Below are experts of layer 8 (counted from 0) of a mixture-of-experts language model. Rows are named router (the router's row for the expert), down (a neuron's output weights, with its number) and show model dimensions 320-383. Each number is 128 + 24 x the weight over its row's rms, rounded and kept within 0 to 255. Numbers have three digits each.
After each expert's rows: "comes before" lists some tokens at least twice as common just after its tokens as in all text. This comes from a sample of Wikipedia text that the model never trained on. Tokens count by the router's weight.

# expert 125
router:166189138124125172142122139156087127105147145098139081105158114156110160125114131120145125104137122120131093143152115145112133111124184122124120142130175129137155152167101090136115122086165120
down0:133071085127134135136126138172170141128110134115116133136113128145129128186135153132137100133130147073125103137133113118166174147141124148149108121133129127126099111127132179149128142124131156
down1:098131115128146137126139102168105114164143130148083179161156130145136130143100122084118104151158128109111118111087086145135137095149126135124113128117127127127111127146166144145127156137117158
comes before: " ", " |", "|", " W", " —", " Japan"

# expert 63
router:141140160127123137147120152151105119133134142135122108102124126141104122106106186105123113120084083120139173145144158154117132144110120152128110126116217106129147136133071138152131083169133121
down0:164092113125146161134154115186182127128118121116106123138105147156152125178142130150127110119134135072158123095154116125183157141143138173132135129134114140144105124140157177149118136130162160
down1:117127098140161163126116102161119123171140183164110120159102132175123117160098107106133113140134130123100130101107094128141125070140101118121088141105128111083125148125126123117100125124119121
comes before: "1", "0", " |", "2", "3", "4"

# expert 97
router:141152113137095156120107166124109098085153144130132131107101124146163137149081137108139112130108088132101146137140133142117125082085148115138148126114100118113150128174137129107136138069139130
down0:149100090103130126144173114135141127132140129108122146114105131125128137125133133105102138151099130083162116130114139137174172114144095153111116102150127107152090142123129195136122166143171129
down1:083115095144137101155147137157136164176139175125101117146143126117158151144104119088138099121175139117127136095133136118137138080126165111119087114109152136154112130157151111142110123128104107
comes before: ",", ".", ".\n\n", " and", "\n\n", " was"

# expert 108
router:119133143142114168153114104151104089115132128122127137109115125177124148106127157132104119122095099108148075114143128138114094146090139108118156130152113118165102114112113115116096092094167136
down0:136076076131119153129151120155131139132139138104090122114132120150139095148115140131136100151136131085158132142101122145196177128141128142149119106126090139134120143118150201149106159127153125
down1:122103125162135091156149106223099153167175162171134122135120109093157148154101076111110089115104118105128115126100128146144149086126119137128117096105127116145127161131169145127123137104097127
comes before: "2", "0", "9", "1", " the", " a"

# expert 75
router:145157113116111179177120091137102111098162117119126134117130121140126135135098137105120109148075106127128104135113143154108107154105148130106120115114111120162129117135172121152102092126157143
down0:132106106121117140147150140163178144132121128100107146125144119167129116165130182154114105110127147105146131108145110111179145144144115144135121107142116126127120126115144181144132159122125138
down1:098126101137136161127113106152119157155192167158093134118128105153127137196105090078112122116139134116159138119075107165153151072144089154152129113089142153109133139113132095133114139130113125
comes before: " ", "\n", " |", " |\n", "0", "2"

# expert 107
router:164108131125140169161110131126093141099151141148141148104066090137098118097106137145097129075104118106121144143131135129114126112084125113119179112128115112071160089180107116163115128123141130
down0:136091128121136126133183130179152139146132133117131134138109132161138114142152155139091108130143126100157101135121134131174149133159098144138117109131145121138087136144123199119150153156149161
down1:128120134127144113141147128140101158175152149128101102135101106104137133150068113095132121145140110125134143127114134125158150097106122103124083131123155119149119113168136109117104130135093114
comes before: " |", "0", "1", "2", "8", "5"

# expert 109
router:148142176117128170168120149122116118114146131125133146120170115192095082167123123125124121124088146160176108143140164137096127097106152140110093137096108114087145112184116123125113158104141166
down0:182084099105112136124127121131145144138112142086094147108130126128116118123112172136128101162147131133155104133103128152170166120125089117099122115159107104139115129140158197130144148139177152
down1:086142124111117126131126104176123130153165135130136156129124145140115123140099098060105099120139157126094118125097114143156138078099117146127094134105144098122098141126156120157100105147095130
comes before: "|", ";", "-", "|---|---|---|---|---|---|\n", " years", " |\n"

# expert 41
router:196145163131123149176154115116121124104141162144155145137134076170111154119114163130108106129105115113111126144094107149102138133085140109110119147110123108093101092178095141140134177152154110
down0:160092073113127136148147129137158121141120155093107127112135100135162112150107165119131089141126141094161095121113131131177195130127136159138111114160117149133114142139139179161114152138141131
down1:093147126149137142144125143158097104164170120131110128156128125112141114137097081092154104127133131138138150113081106114130133094115108114133129140106128127134143163155152094081081103120131128
comes before: " ", " |", "|", " was", ";", " is"

# expert 49
router:146116141163076145161110133105115084112137161107141096148118093156137168190091136108142113132139079102143139159134141148104114087122148130132107166107120145123110144132139101146137081133141112
down0:135084102113120137125156125142130144134111173102134148117117126122128131133133133138121118132112129096136121149116122145140185129119115161135123116120143096135082128147126183151131146123166151
down1:108129096091174135132134109161112181186144122147142129146134143170140125204112106099134117098145110153108118095091113128125129060117117109118103179125167117114099116107148125085105085116101134
comes before: " is", " was", " (", "'s", "The", "\n\n"

# expert 27
router:189164135133092151122093122115126103109121193097121105112129124130123128106136180079136129150137110084098110157113124178105130144094157093115139133106167140133097119168137077112115119122136146
down0:149101056121123151156150123155157136131124128117112120153117147150129125149127139129122109167120156106148115130142124123153156127140108157137129113156133123149121147145112176137102145168146141
down1:121120116155144120156107139155105126162136161117104149118156103155152150152091073090147100107124110148127131106093108147125153064121069082101107111093138105096109151135143124117148121127104125
comes before: ",", "\n", " and", ")", " York", " County"

# expert 84
router:128147131172101143146143098071105105100150135132142116093156121146121142151103134117116101117108097144110157167134147139114118129114093131089129131166107149164165069142157099102133117162129123
down0:144109087075126136138148113139156162135140158106108126128144101118139118150131176130095155121117112075144144142115127124141160126118082145128083098117138110149150118129162177166134135166146138
down1:104126098127152103158095125162100142136146128113116136125109115147141127140097135123143102122149084137127124130130117124138113069125135138138100129119148135140120130140153124110109105136125155
comes before: "'s", ",", ".", " and", ".\n\n", " of"

# expert 105
router:158185164134119164144107131127106118114133125135122140071176130158106112154116165158132105126077107133160148126123094154119120123107111135119155133160148098150118124152132137128133138085141122
down0:149087094111124151135162116151185152125135144101108140094107126136127128150112140133114105149107117091151119125122111135174178132130114136127113115123120138140123134131165182137123151131154156
down1:081101122125139106138107129109125135144162136121129138149148113164140132139077109092138105146137138137108160076104133150157130064161106153126147160114132156104108167133128116140108138122128102
comes before: "1", "2", "0", "9", "8", "7"

# expert 115
router:123146148150086096140101083155106131113109134108127122102158134148091136082111102102149099122122127186082135140119135128103106084094131098111088133157166101153140134160130111119123076179122109
down0:152105090111114146161169143166157147175101132107099102128106151101125128135117159149107124125110121092156126137129104133145147134121088127110118101126125087155095161122139153139134136138141181
down1:129126094130149124125150094140064138152122167135120109136155150118140149158076062085132105128129103138122138087084106145130117055119111135111136116116125110142115116160136101075100129157078140
comes before: "1", "2", "3", "4", "5", "6"